python train.py --num_hidden_layers=9 --hidden_size=160 --n_experts=256 --experts_per_token=4 --d_expert=32 --d_shared_expert=128 --hidden_act="swiglu" --moe_layers=[1, 2, 3, 4, 5, 6, 7, 8] --router_score="softmax" --normalize_top_k=true --routed_scale=2.5 --balance_loss=0.0101 --balance_bias=false --router_z_loss=0.001 --shared_expert_gate=true --init_std_router=0.0147 --lr_router=0.00121 --vocab_size=8192 --norm="rmsnorm" --norm_eps=1e-05 --tie_word_embeddings=false --optimizer="adamw" --learning_rate=0.00231 --beta1=0.9 --beta2=0.99 --max_grad_norm=1.0 --batch_tokens=131072 --max_seq_len=256 --train_tokens=475600000 --max_steps=3629 --dataset="wikipedia_en"
Below are experts of layer 5 (counted from 0) of a mixture-of-experts language model. Rows are named router (the router's row for the expert) and show model dimensions 0-159. Each number is 50 + 12 x the weight over its row's rms, rounded and kept within 0 to 99.
After each expert's rows: a language model's description of what the expert responds to. This comes from a sample of Wikipedia text that the model never trained on.

# expert 16
router:51 56 44 38 49 63 30 49 32 39 50 67 39 56 13 60 37 62 39 67 51 55 69 61 43 49 59 42 59 50 23 62 53 37 47 50 26 46 37 78 43 55 46 62 46 49 38 43 35 49 56 38 66 73 58 39 56 39 64 50 51 32 55 47 64 52 65 74 40 61 48 49 56 34 33 61 48 23 46 57 21 35 58 60 42 61 76 60 33 40 60 69 47 43 46 52 50 42 53 51 27 50 45 71 41 49 59 66 42 34 62 55 35 55 44 46 48 65 67 56 52 55 53 60 46 61 60 72 38 45 65 57 58 54 41 71 62 47 44 51 55 40 43 31 53 57 32 56 61 53 28 54 36 49 55 35 33 66 52 49
It responds to: Mid-word after s/w

# expert 25
router:37 62 63 40 64 48 39 65 37 40 60 62 36 62 40 61 44 66 41 62 66 44 64 60 39 41 64 34 61 65 38 53 40 35 36 44 34 68 35 52 54 66 41 61 68 44 39 37 33 60 65 37 58 60 62 40 55 38 57 60 65 53 37 44 62 37 59 65 38 63 59 68 62 38 43 67 41 33 38 41 31 36 61 60 37 63 63 37 40 40 58 68 39 65 47 63 35 38 39 61 39 61 42 56 29 46 62 65 41 36 67 37 40 62 40 44 44 64 62 62 61 34 45 61 59 61 61 64 40 36 70 64 54 40 34 55 61 39 33 64 56 41 41 37 32 66 46 64 65 41 35 64 37 43 59 45 42 59 61 39
It responds to: Table row openers

# expert 42
router:43 70 60 48 74 42 52 60 39 30 66 58 50 64 45 58 32 67 44 56 65 47 58 63 40 35 67 35 55 59 39 54 33 39 40 36 36 64 40 52 66 59 44 62 58 56 46 44 37 63 56 41 51 55 64 37 59 31 58 65 62 45 41 44 65 34 50 68 40 67 57 60 55 47 46 63 40 35 34 51 40 31 61 58 34 58 56 38 42 43 66 70 31 67 47 56 38 39 34 60 36 55 54 58 35 47 66 68 27 47 73 45 40 56 42 42 38 60 56 60 60 38 52 57 62 62 59 63 30 55 59 68 70 48 32 50 50 45 38 71 56 44 44 35 35 64 51 62 63 40 33 67 32 30 68 45 36 61 62 38
It responds to: Mid-word suffix pieces

# expert 6
router:38 58 64 45 52 67 38 56 50 44 76 52 48 60 51 62 37 58 39 57 59 38 66 59 39 45 54 39 68 64 34 67 37 30 30 41 34 57 46 57 64 69 45 60 49 52 29 34 32 69 67 40 57 58 64 32 57 36 69 56 58 28 44 48 68 54 47 62 19 56 72 65 55 37 47 69 46 44 39 49 40 40 53 50 38 62 58 44 51 56 53 48 52 53 43 61 38 38 45 75 37 64 33 48 43 67 66 56 37 41 52 36 50 61 46 35 40 58 61 66 67 36 48 56 51 50 66 62 38 34 68 46 52 38 32 60 65 44 43 67 41 45 34 43 42 65 31 61 64 51 31 66 46 60 64 34 54 68 48 40
It responds to: Opening quotes and parentheses

# expert 55
router:39 59 63 39 68 40 42 66 37 37 66 58 35 57 42 60 39 63 38 60 62 55 62 61 39 40 69 35 62 63 37 56 35 37 34 40 31 65 35 51 61 64 39 61 64 53 45 40 38 61 63 36 61 68 56 35 62 39 57 60 62 59 37 42 62 35 58 69 38 63 65 67 60 43 44 69 44 39 38 44 36 38 67 62 39 65 67 36 36 37 66 58 38 62 48 55 34 38 36 62 32 57 40 57 35 53 58 67 44 37 68 40 42 59 39 44 44 64 64 65 59 37 42 61 64 58 58 64 43 40 66 66 59 43 36 56 63 33 39 56 55 40 40 40 34 64 44 64 65 39 42 64 33 34 61 42 45 62 62 44
It responds to: Row-ending line breaks, disc

# expert 50
router:46 70 62 46 51 46 44 60 25 23 68 47 28 73 36 63 51 56 48 77 55 56 57 57 40 34 51 42 63 51 46 70 55 33 40 34 35 53 19 61 47 60 49 53 66 46 32 49 42 63 54 46 65 47 52 50 37 49 68 62 75 54 30 53 62 38 58 64 42 54 70 62 55 41 32 59 44 50 40 51 35 45 50 46 39 70 69 40 42 49 42 54 35 54 46 55 35 49 53 70 41 64 31 54 37 51 60 61 43 47 66 34 61 57 35 48 51 60 66 72 58 59 43 58 60 46 51 69 26 38 53 60 44 43 26 63 54 38 36 48 57 40 42 43 28 59 33 60 62 38 39 48 31 54 50 50 58 47 71 44
It responds to: Pieces after capital letters

# expert 41
router:37 65 62 40 65 44 40 65 34 37 63 59 38 63 35 60 38 65 40 61 65 54 59 65 42 39 63 34 69 65 40 55 40 39 41 39 33 67 32 60 57 66 38 59 67 46 44 39 37 61 62 32 59 61 59 36 57 36 58 63 67 55 38 46 65 37 56 62 42 66 59 61 62 41 40 65 43 34 37 42 33 38 63 54 40 62 66 36 36 39 60 60 33 65 43 66 35 38 34 59 39 62 44 60 33 53 60 61 44 37 65 37 39 56 41 44 42 64 64 60 59 35 38 60 64 62 59 61 37 35 65 66 59 40 33 55 63 37 32 62 54 43 37 41 35 68 48 61 65 41 34 64 36 41 58 48 45 59 57 40
It responds to: War, death, story nouns

# expert 58
router:29 55 62 61 65 43 39 59 43 38 51 40 39 69 44 57 50 61 36 50 54 59 70 54 42 49 50 37 57 65 45 69 45 47 37 31 42 59 36 41 61 59 25 62 73 40 43 26 27 55 50 45 74 58 66 45 58 21 65 55 55 66 44 54 61 45 47 60 42 58 55 69 62 43 42 65 45 42 32 31 35 32 57 65 38 64 61 34 46 46 66 60 44 49 46 62 37 27 27 66 39 57 40 47 36 52 53 58 55 41 52 36 61 56 55 41 35 63 58 54 51 42 63 63 47 56 70 53 31 45 46 67 55 32 39 46 59 34 32 52 53 40 36 39 40 62 49 66 63 45 32 65 41 50 55 44 47 78 73 47
It responds to: Romance words and -es

# expert 10
router:41 50 59 50 59 54 36 58 57 41 57 59 27 49 47 62 38 59 47 53 63 52 57 67 41 40 55 45 59 63 51 61 49 31 37 51 43 65 47 52 61 59 44 65 68 53 48 35 36 51 59 46 56 52 69 34 52 31 69 72 61 55 45 23 53 36 44 63 50 61 65 67 61 43 29 63 35 48 44 33 34 44 64 71 44 71 54 31 43 37 85 57 37 71 38 54 47 52 28 65 47 54 45 55 41 69 46 65 48 46 50 45 47 66 43 46 42 67 56 65 66 19 62 53 50 59 44 54 36 28 55 77 62 32 43 56 46 46 47 53 62 54 55 41 26 54 46 72 51 32 38 67 33 46 47 38 56 43 55 37
It responds to: Lowercase word-stem openings

# expert 8
router:54 63 57 38 64 53 45 54 46 34 58 45 40 64 41 64 41 57 42 57 56 44 55 51 30 29 70 41 60 60 36 67 53 40 42 35 32 61 46 63 60 63 37 58 55 58 36 38 23 67 54 42 64 57 58 48 57 41 54 57 77 51 40 47 71 26 44 71 41 61 51 65 71 40 45 64 53 40 38 47 40 39 64 50 36 57 59 30 49 38 66 57 36 59 48 52 40 34 39 59 44 66 42 61 33 46 57 69 39 42 66 40 34 61 47 50 39 63 60 48 62 36 44 60 50 68 63 57 50 27 50 61 58 33 28 66 64 36 41 73 50 34 42 36 40 60 47 57 61 29 36 64 29 45 56 42 51 66 52 30
It responds to: Organization name words

# expert 0
router:32 60 64 29 61 38 44 62 37 45 54 63 55 59 53 63 37 70 45 63 57 59 61 66 54 37 61 34 73 68 30 55 34 46 30 33 36 59 32 54 48 63 48 62 56 50 47 41 35 56 57 41 50 59 50 33 46 39 49 57 61 60 32 51 62 37 49 61 40 55 65 56 57 42 45 62 50 36 40 29 39 45 76 52 35 54 70 23 39 55 52 66 37 70 39 55 39 34 33 58 36 63 47 66 29 57 68 66 50 46 66 46 47 59 51 54 48 62 54 67 63 50 55 63 69 49 49 75 28 36 60 60 54 45 51 50 62 38 40 64 69 49 33 40 26 60 45 57 62 32 42 56 37 54 66 54 48 57 65 33
It responds to: Name syllable pieces

# expert 63
router:35 61 68 34 68 42 41 67 34 29 59 55 41 61 37 65 37 68 40 57 62 43 63 67 43 40 67 30 57 63 39 57 40 37 35 43 35 65 32 56 63 64 43 63 66 54 44 40 36 54 58 34 59 56 60 39 59 38 58 63 65 64 36 43 64 40 53 70 37 69 60 60 53 43 42 62 47 36 38 46 32 37 65 61 33 66 65 37 43 41 56 60 35 62 42 54 36 34 40 59 36 60 39 57 36 44 65 63 43 39 66 40 40 61 45 42 44 62 65 63 60 36 38 61 64 62 64 61 36 42 61 66 57 44 32 57 58 35 33 65 53 41 39 42 37 64 40 64 70 43 42 67 37 45 58 43 54 65 56 38
It responds to: Hyphen and comma joiners

# expert 5
router:38 60 66 42 56 44 39 65 40 34 59 57 36 70 47 64 42 61 47 67 65 55 52 59 44 32 60 30 60 57 34 47 47 36 29 43 30 69 36 58 55 66 36 69 58 46 43 39 42 63 66 39 57 51 72 41 63 40 56 59 67 60 36 41 71 39 48 58 40 68 61 65 57 44 49 59 41 38 30 40 37 45 68 60 37 62 66 35 26 37 67 58 42 60 45 51 36 35 35 62 38 61 42 61 40 41 59 69 41 38 67 42 35 64 40 39 45 60 68 54 53 40 51 64 67 58 54 63 50 38 59 60 58 39 41 63 54 33 37 59 51 36 41 42 30 59 43 63 61 36 31 65 33 37 53 46 38 57 63 44
It responds to: Auxiliary and joining verbs

# expert 48
router:43 64 72 35 73 52 42 70 34 40 59 61 41 60 41 66 40 67 45 64 67 44 58 60 36 40 64 31 61 64 38 61 37 40 38 37 33 66 46 57 63 64 38 65 61 48 38 31 37 57 61 36 59 56 62 44 55 40 60 61 61 55 36 44 65 42 52 68 37 66 66 63 59 39 40 57 42 37 36 39 33 38 66 59 34 65 65 37 40 39 58 56 44 62 39 53 36 37 36 60 34 67 34 57 32 53 67 66 35 40 63 43 49 56 44 36 38 66 63 57 58 33 41 60 64 59 60 63 44 39 63 67 52 46 37 62 59 39 35 56 46 42 36 39 32 63 37 57 64 35 35 61 36 48 51 44 55 63 59 43
It responds to: Table separators and openers

# expert 32
router:36 63 67 39 64 41 45 63 38 37 68 65 38 59 42 62 43 66 42 59 60 54 56 65 42 39 61 34 56 61 42 60 41 44 36 44 38 65 36 64 59 62 32 67 65 56 41 42 37 62 59 35 60 63 61 37 53 38 62 64 64 61 36 49 64 36 55 65 40 63 59 60 49 37 43 63 40 28 39 43 36 40 67 65 37 59 68 39 32 41 60 63 33 63 52 54 35 34 42 64 38 61 39 59 34 52 66 65 40 40 65 36 46 60 44 37 38 63 63 60 61 36 39 58 61 59 65 60 34 34 67 63 57 41 33 50 63 34 31 67 54 39 36 40 37 70 43 66 68 45 37 64 41 40 56 41 46 58 48 46
It responds to: Plural nouns, sentence openers

# expert 18
router:43 65 63 35 64 41 39 66 38 39 66 65 42 61 46 60 40 64 36 60 66 52 58 66 41 41 66 34 58 66 38 57 36 40 42 45 32 66 36 57 61 65 44 66 64 53 44 40 34 65 63 33 61 60 59 43 57 37 63 63 61 65 38 38 63 39 54 65 40 65 63 67 60 40 43 65 41 38 37 40 35 37 66 60 32 63 60 37 35 41 58 60 36 65 40 55 36 35 38 59 37 58 39 58 30 47 63 65 40 41 67 42 37 61 38 41 35 68 64 62 57 36 40 60 64 61 61 64 41 39 64 61 61 39 36 54 63 39 41 62 53 42 39 38 34 68 41 64 63 38 37 62 37 39 58 38 48 59 60 41
It responds to: Headings and coordinates

# expert 7
router:39 57 66 47 63 27 52 65 31 37 52 61 39 59 45 52 39 57 30 58 64 59 58 59 40 48 72 36 53 58 51 57 37 36 41 25 45 57 36 52 53 61 45 66 62 45 33 45 42 60 60 37 54 55 57 43 49 42 69 65 66 41 37 39 60 23 45 65 36 55 78 62 54 33 45 68 38 51 22 49 34 43 51 55 30 60 63 32 40 44 59 62 41 66 37 55 44 36 40 71 42 67 42 63 34 58 56 53 28 34 67 39 51 57 34 39 51 64 56 74 45 38 41 58 72 66 46 58 37 39 61 57 60 44 40 53 49 42 39 70 57 47 38 41 41 69 41 52 63 48 31 52 26 53 48 58 53 46 59 45
It responds to: Name endings in tables

# expert 45
router:51 70 82 37 54 56 50 53 46 34 50 51 33 65 52 58 37 61 41 59 67 44 44 64 40 53 58 45 66 58 40 58 37 35 37 42 41 58 41 75 59 51 43 54 67 52 55 40 27 71 61 43 75 51 70 55 66 40 59 68 64 48 32 52 65 52 46 64 42 67 69 48 52 46 40 63 38 31 26 38 36 43 53 49 46 66 63 44 49 43 58 61 45 62 46 54 28 49 32 49 43 60 44 64 36 44 45 64 38 43 66 31 47 53 40 47 47 68 60 59 53 34 41 61 71 53 62 59 53 26 51 62 51 41 42 61 68 33 31 61 42 34 42 56 34 59 34 61 60 29 31 69 40 41 49 57 39 65 56 62
It responds to: Table cell closers, R-words

# expert 27
router:35 68 63 41 68 41 40 67 34 40 67 60 38 63 48 62 36 61 39 61 63 52 57 58 37 42 59 39 65 63 36 58 40 35 37 41 40 67 39 58 62 61 40 62 60 48 41 39 36 60 66 37 55 61 63 34 54 40 58 62 61 40 37 40 64 38 50 65 38 60 64 64 57 36 46 66 42 37 39 42 37 38 65 57 40 61 62 32 36 43 63 61 43 68 42 53 37 35 34 59 37 61 38 58 30 57 69 71 38 42 68 39 44 59 37 44 38 62 58 57 57 40 35 56 62 60 60 63 42 34 59 69 55 42 39 50 63 36 38 65 52 47 38 37 36 64 40 61 68 40 32 65 36 49 64 41 49 72 70 36
It responds to: Capitals opening names

# expert 36
router:39 65 66 36 66 38 46 69 37 38 63 62 42 60 43 66 36 63 41 66 61 42 61 62 43 42 60 34 61 65 39 54 39 42 34 40 31 58 35 60 58 63 36 63 69 49 41 38 39 62 57 40 61 63 61 39 55 35 59 68 66 58 39 42 61 42 56 63 41 69 60 68 58 40 40 62 43 38 33 40 32 40 64 62 38 59 63 32 41 42 65 66 43 61 39 61 35 35 36 63 32 60 48 57 32 41 65 65 43 41 62 40 38 57 39 46 43 66 61 64 58 32 42 58 64 62 60 62 39 34 63 60 56 38 37 58 61 40 33 60 53 44 41 41 36 67 44 65 57 40 35 63 33 36 61 51 59 63 60 36
It responds to: Table cells and predicates

# expert 53
router:42 70 63 47 59 48 46 70 39 29 62 57 28 70 43 59 40 62 42 65 66 43 57 61 38 37 58 35 65 67 33 62 52 39 37 49 34 69 33 60 53 58 36 62 68 43 36 35 33 64 71 40 61 53 51 40 68 35 55 62 69 60 33 45 73 44 59 67 30 62 59 59 54 43 45 67 41 44 39 35 39 40 55 53 40 57 62 36 42 47 53 57 35 57 46 61 38 38 42 63 39 57 42 63 36 52 60 76 34 38 67 28 46 59 33 42 43 68 64 61 61 37 46 54 65 58 56 54 48 36 65 60 58 43 38 59 53 40 35 54 48 44 43 29 34 64 48 63 61 37 39 64 33 43 56 42 44 64 54 44
It responds to: Transport and place names

# expert 4
router:33 54 58 41 73 46 32 64 29 41 53 56 37 60 52 61 39 65 43 71 53 36 56 58 44 35 62 43 64 67 45 63 52 43 45 36 36 71 26 53 49 55 40 69 58 40 34 38 37 56 66 40 48 59 69 48 62 45 53 54 62 57 30 40 60 27 54 65 39 73 56 65 48 39 44 67 40 35 39 40 34 38 71 61 42 61 59 42 41 42 55 55 39 66 46 55 41 32 54 54 33 73 29 56 43 62 67 55 44 42 69 40 49 71 46 35 40 60 61 57 56 44 44 57 61 51 57 64 42 39 57 68 53 48 35 55 60 41 32 65 62 46 36 29 36 66 38 68 65 36 40 60 43 49 63 39 52 66 61 36
It responds to: Capitalized word openings

# expert 44
router:37 65 60 32 84 42 55 62 41 36 48 49 34 62 37 60 37 53 39 44 65 39 60 70 51 45 65 39 55 62 37 62 46 34 55 55 37 49 37 66 45 68 52 72 56 58 40 44 39 60 65 43 54 52 54 47 57 31 48 47 54 43 45 58 58 25 52 64 38 67 66 65 59 55 40 68 41 31 36 44 33 63 59 53 44 66 67 42 39 43 55 62 22 68 43 51 47 42 53 57 25 53 52 54 29 42 49 59 56 39 70 24 31 65 40 41 43 60 56 62 55 50 43 60 62 63 68 44 43 38 52 48 58 51 39 73 54 51 54 56 42 50 24 37 44 65 46 63 56 34 25 57 28 54 62 43 44 65 49 58
It responds to: Foreign-name word pieces

# expert 11
router:34 62 66 45 57 45 40 60 41 31 62 60 39 62 39 60 44 66 41 64 55 48 58 67 41 41 61 37 58 68 36 61 44 41 39 47 38 61 37 52 60 62 36 62 67 57 43 43 33 57 56 35 58 65 60 38 62 42 55 67 67 56 30 45 70 42 50 71 44 65 62 66 60 41 49 65 38 34 38 46 40 32 57 67 35 59 61 39 32 48 70 60 35 67 41 54 36 36 36 66 33 60 48 57 28 50 57 64 42 45 69 43 38 56 38 36 42 65 67 61 63 29 34 57 67 67 55 62 41 36 60 63 58 35 33 54 69 39 39 65 52 42 43 43 35 65 40 61 61 38 40 62 38 40 63 41 47 55 66 42
It responds to: Word endings, table syntax

# expert 9
router:33 65 62 46 64 42 37 63 36 41 65 59 38 65 50 58 39 69 42 56 62 59 57 58 35 42 65 31 61 55 32 62 49 44 36 40 30 72 43 56 55 64 47 64 68 39 47 39 34 66 67 44 58 55 52 41 56 46 65 53 61 57 41 39 66 36 63 68 33 64 64 57 58 43 47 61 31 42 47 43 40 42 64 65 45 61 62 48 35 44 61 60 44 60 41 56 39 27 37 52 30 66 33 56 38 53 83 64 34 32 61 38 43 61 39 41 45 62 55 47 66 45 44 65 62 71 54 52 36 39 53 55 63 33 45 55 59 37 48 67 50 51 34 41 36 59 47 60 66 30 36 66 37 69 57 43 51 68 59 33
It responds to: Sentence-start pronouns, emphasis adverbs

# expert 60
router:34 63 66 38 66 46 42 67 37 33 64 58 38 64 37 64 45 65 38 65 60 50 60 67 45 40 59 34 68 65 42 59 41 44 29 37 34 69 33 59 59 60 38 61 62 54 46 41 39 59 62 42 60 59 61 43 56 42 60 56 61 59 38 40 64 39 52 66 42 66 59 65 59 35 41 62 46 38 34 45 34 43 62 58 35 58 68 34 38 37 67 55 33 67 41 61 36 34 36 64 36 56 42 58 29 56 64 71 39 35 68 36 46 61 39 43 40 64 62 60 64 32 43 63 57 62 58 58 33 45 66 66 63 41 31 55 57 41 44 59 49 43 41 38 33 64 44 62 61 35 41 64 34 40 60 47 47 63 56 46
It responds to: Table bars and separators

# expert 39
router:41 62 65 44 54 65 36 63 32 39 69 55 34 66 44 58 35 62 42 67 63 55 63 70 36 45 53 30 58 63 41 51 36 35 41 39 32 63 34 50 60 60 30 68 56 56 43 38 35 60 60 30 58 55 63 34 59 44 57 66 53 58 44 48 61 37 54 57 44 63 66 65 46 26 36 64 40 41 29 45 29 36 68 56 42 64 54 33 46 56 68 61 45 70 45 66 38 35 42 48 32 62 37 60 33 60 69 68 48 44 65 42 43 65 41 38 44 65 62 63 63 45 61 57 55 66 52 56 35 44 57 55 56 41 25 53 53 40 41 59 45 48 34 39 31 68 42 60 61 43 39 55 39 58 61 42 46 54 55 28
It responds to: Name-initial syllables, "as"

# expert 38
router:41 58 61 39 63 59 42 74 40 34 67 61 44 62 36 59 39 61 41 54 59 47 58 70 36 40 56 37 53 65 32 60 38 37 38 45 32 67 30 50 54 62 44 65 69 50 42 33 38 60 52 43 57 65 62 43 59 40 53 67 69 47 45 40 70 39 62 64 40 73 57 60 59 46 33 57 41 33 39 39 36 43 59 55 34 56 65 33 40 40 67 69 40 62 47 52 32 35 45 66 26 60 41 63 39 55 61 62 42 38 67 35 43 60 41 40 41 66 65 65 54 30 45 62 58 63 58 60 36 45 61 65 62 44 36 53 52 33 35 61 50 39 49 44 28 67 45 69 60 40 36 68 37 38 51 50 47 51 61 50
It responds to: Left and compass words

# expert 24
router:18 57 61 53 64 47 55 58 51 40 63 56 42 59 43 57 50 64 37 63 66 62 54 56 41 45 44 41 54 50 52 50 26 37 50 45 48 67 43 64 54 60 33 71 57 41 54 39 44 48 65 46 65 59 67 28 56 36 55 74 47 49 23 33 57 43 62 68 27 54 65 59 64 50 41 65 36 36 40 31 40 49 55 59 47 53 70 25 38 44 49 66 35 62 48 60 47 32 34 62 32 53 33 55 33 43 59 55 32 34 63 49 42 56 29 46 32 60 56 55 66 32 54 68 68 61 53 56 47 49 55 61 62 28 36 61 57 41 42 69 57 59 36 48 48 59 36 48 69 48 45 72 31 49 63 36 37 54 57 41
It responds to: Inflectional word endings

# expert 49
router:40 65 67 42 69 35 39 62 41 39 65 57 36 67 44 59 39 63 35 62 62 51 61 67 42 37 62 34 56 68 42 52 39 35 40 40 34 64 28 53 56 62 36 62 62 52 39 40 37 63 63 40 57 60 57 43 58 36 52 63 61 47 37 36 66 39 51 65 39 69 61 67 60 39 38 63 45 38 39 42 32 34 64 55 38 59 63 35 35 41 60 63 42 63 42 55 34 36 43 62 33 64 45 60 32 51 64 66 39 38 71 37 38 65 37 48 45 63 65 55 64 37 42 57 61 61 60 61 38 35 65 66 57 37 37 59 60 39 33 60 59 47 41 39 32 64 47 62 65 36 36 64 36 38 59 40 48 59 58 39
It responds to: Word endings, scores, music

# expert 43
router:24 60 66 50 51 71 51 58 37 44 77 54 45 54 38 66 40 75 36 65 56 48 63 57 50 41 62 40 57 49 35 45 40 45 42 47 55 57 29 62 44 56 34 68 55 39 54 45 31 57 54 41 46 60 46 43 55 50 39 53 70 41 37 47 72 30 68 68 38 62 59 52 62 48 46 57 52 52 41 36 36 27 50 58 21 56 51 27 43 52 74 54 27 55 26 55 44 45 50 54 30 62 50 60 40 55 56 63 46 37 56 54 57 60 26 41 33 61 59 63 66 49 50 77 70 75 53 56 40 48 53 53 39 34 38 60 57 43 48 57 63 37 51 45 33 54 24 64 73 47 50 60 36 50 54 44 43 55 64 50
It responds to: Word pieces after st

# expert 35
router:47 65 59 46 40 48 26 56 49 42 44 67 51 58 51 69 52 50 42 54 61 42 50 53 46 48 68 30 58 64 43 60 53 50 33 31 43 62 48 67 59 57 40 79 64 47 32 34 42 57 72 51 52 69 48 48 63 26 49 63 60 38 35 42 57 30 45 49 41 52 62 56 56 23 29 57 46 38 44 44 37 40 71 57 36 61 56 46 52 38 71 55 49 55 40 52 40 51 42 53 46 66 44 57 44 60 44 70 62 23 72 34 52 54 55 44 41 59 69 70 57 39 48 83 51 50 51 64 49 30 72 56 68 53 32 58 49 52 45 64 63 38 47 57 41 85 51 54 58 54 47 54 46 56 70 52 45 69 48 31
It responds to: Infobox field labels

# expert 62
router:38 64 65 38 67 35 31 68 47 36 59 60 25 57 53 69 39 61 49 56 67 46 59 59 34 46 59 33 50 58 47 63 41 43 34 45 39 66 34 55 62 64 43 66 66 48 47 36 36 53 62 43 62 67 60 25 54 43 70 66 59 62 35 45 57 43 56 63 44 61 60 55 61 39 40 67 36 46 44 40 32 38 61 60 37 63 60 39 35 48 62 56 36 61 44 67 33 36 42 56 41 61 38 53 32 47 61 67 43 36 64 39 46 65 42 39 48 61 71 64 63 32 52 54 52 66 47 56 45 35 49 67 62 38 33 67 64 32 43 68 46 39 36 44 41 60 41 63 65 34 30 67 28 40 60 44 50 59 56 37
It responds to: Nationality plurals and adjectives

# expert 12
router:41 64 62 40 62 42 44 62 36 39 67 58 39 67 48 69 36 64 35 61 64 55 60 64 41 40 69 38 60 67 42 54 36 37 35 38 35 66 37 61 60 64 38 64 61 48 43 37 33 64 60 36 60 59 56 36 55 35 57 59 65 63 37 43 66 38 54 61 38 64 60 65 58 46 41 65 37 36 37 38 31 40 66 56 37 57 66 34 41 36 57 61 39 60 43 58 38 35 38 57 34 57 44 60 29 45 64 65 44 40 66 37 30 55 43 40 39 65 68 61 59 33 47 58 63 59 62 67 38 41 67 67 54 38 37 53 59 40 38 60 53 46 40 39 36 70 47 66 62 41 33 63 37 46 54 45 45 63 58 37
It responds to: Capital name initials

# expert 61
router:33 57 59 40 71 45 43 62 42 34 54 55 43 56 40 66 37 59 40 63 66 40 56 54 42 35 59 38 56 58 44 51 52 35 40 34 36 63 44 57 66 64 35 60 61 62 36 52 37 66 66 40 68 61 60 32 53 40 57 58 58 62 33 45 67 41 52 64 41 60 64 65 56 49 41 64 35 46 43 44 30 49 63 63 42 55 64 34 41 38 55 59 33 67 43 61 41 40 36 60 39 60 45 64 37 59 65 73 36 33 63 47 35 64 43 49 42 68 64 63 63 42 45 60 67 60 58 61 38 44 68 65 66 46 25 53 66 39 43 65 72 43 42 34 36 63 51 63 66 46 40 70 30 43 69 47 43 61 66 42
It responds to: Name endings with space

# expert 21
router:51 51 60 46 59 56 49 58 31 42 64 63 30 56 52 78 38 54 35 61 53 54 48 50 48 46 48 36 69 53 54 46 25 41 49 34 51 49 25 62 54 68 50 65 48 44 25 55 47 64 54 36 54 59 51 48 62 37 57 51 59 52 36 29 59 45 48 68 48 52 50 57 60 55 40 61 45 29 61 29 26 52 53 48 40 64 67 42 25 32 49 51 29 87 44 63 25 36 41 69 42 48 35 37 36 46 61 51 50 50 59 38 49 64 35 45 33 58 54 71 53 48 55 50 49 54 48 64 37 43 51 58 63 46 43 61 85 47 42 65 61 32 51 48 45 56 28 62 60 46 31 62 24 62 54 36 51 52 56 45
It responds to: Inner consonant-cluster pieces

# expert 29
router:34 61 68 33 63 58 35 57 38 30 62 70 50 67 44 58 39 64 43 57 57 45 58 67 33 35 63 35 66 63 41 47 35 33 45 39 31 63 36 57 52 57 49 61 66 50 53 38 32 56 59 37 51 53 59 51 56 43 56 57 67 46 34 45 73 44 45 62 29 69 54 65 66 33 37 68 46 43 34 33 37 44 60 59 43 55 56 36 37 46 67 49 30 66 38 51 42 34 43 65 38 60 40 69 43 57 65 70 50 32 64 33 39 61 48 49 40 68 59 62 57 35 37 63 46 73 63 55 42 34 49 51 47 52 37 59 63 38 35 63 51 41 39 36 35 64 48 61 61 32 38 70 38 42 63 48 46 62 50 40
It responds to: Name and word endings

# expert 1
router:37 66 60 41 66 34 42 71 38 32 63 59 40 61 42 62 41 64 36 61 68 53 63 62 44 40 66 38 60 64 34 56 39 36 36 39 32 67 34 61 55 63 38 64 68 48 41 35 34 57 59 37 62 60 62 44 56 42 58 59 61 59 38 40 63 41 56 65 39 62 65 64 59 43 41 62 40 36 39 41 36 40 61 62 37 62 61 35 43 38 58 64 36 67 37 59 36 39 39 61 34 63 41 57 31 43 63 65 49 38 68 38 38 61 40 42 43 66 66 54 55 34 46 62 60 61 61 63 39 38 64 67 60 42 36 57 58 39 34 63 59 43 39 36 36 66 46 58 64 47 38 64 34 43 53 35 35 60 63 39
It responds to: Mid-word fragments, table cells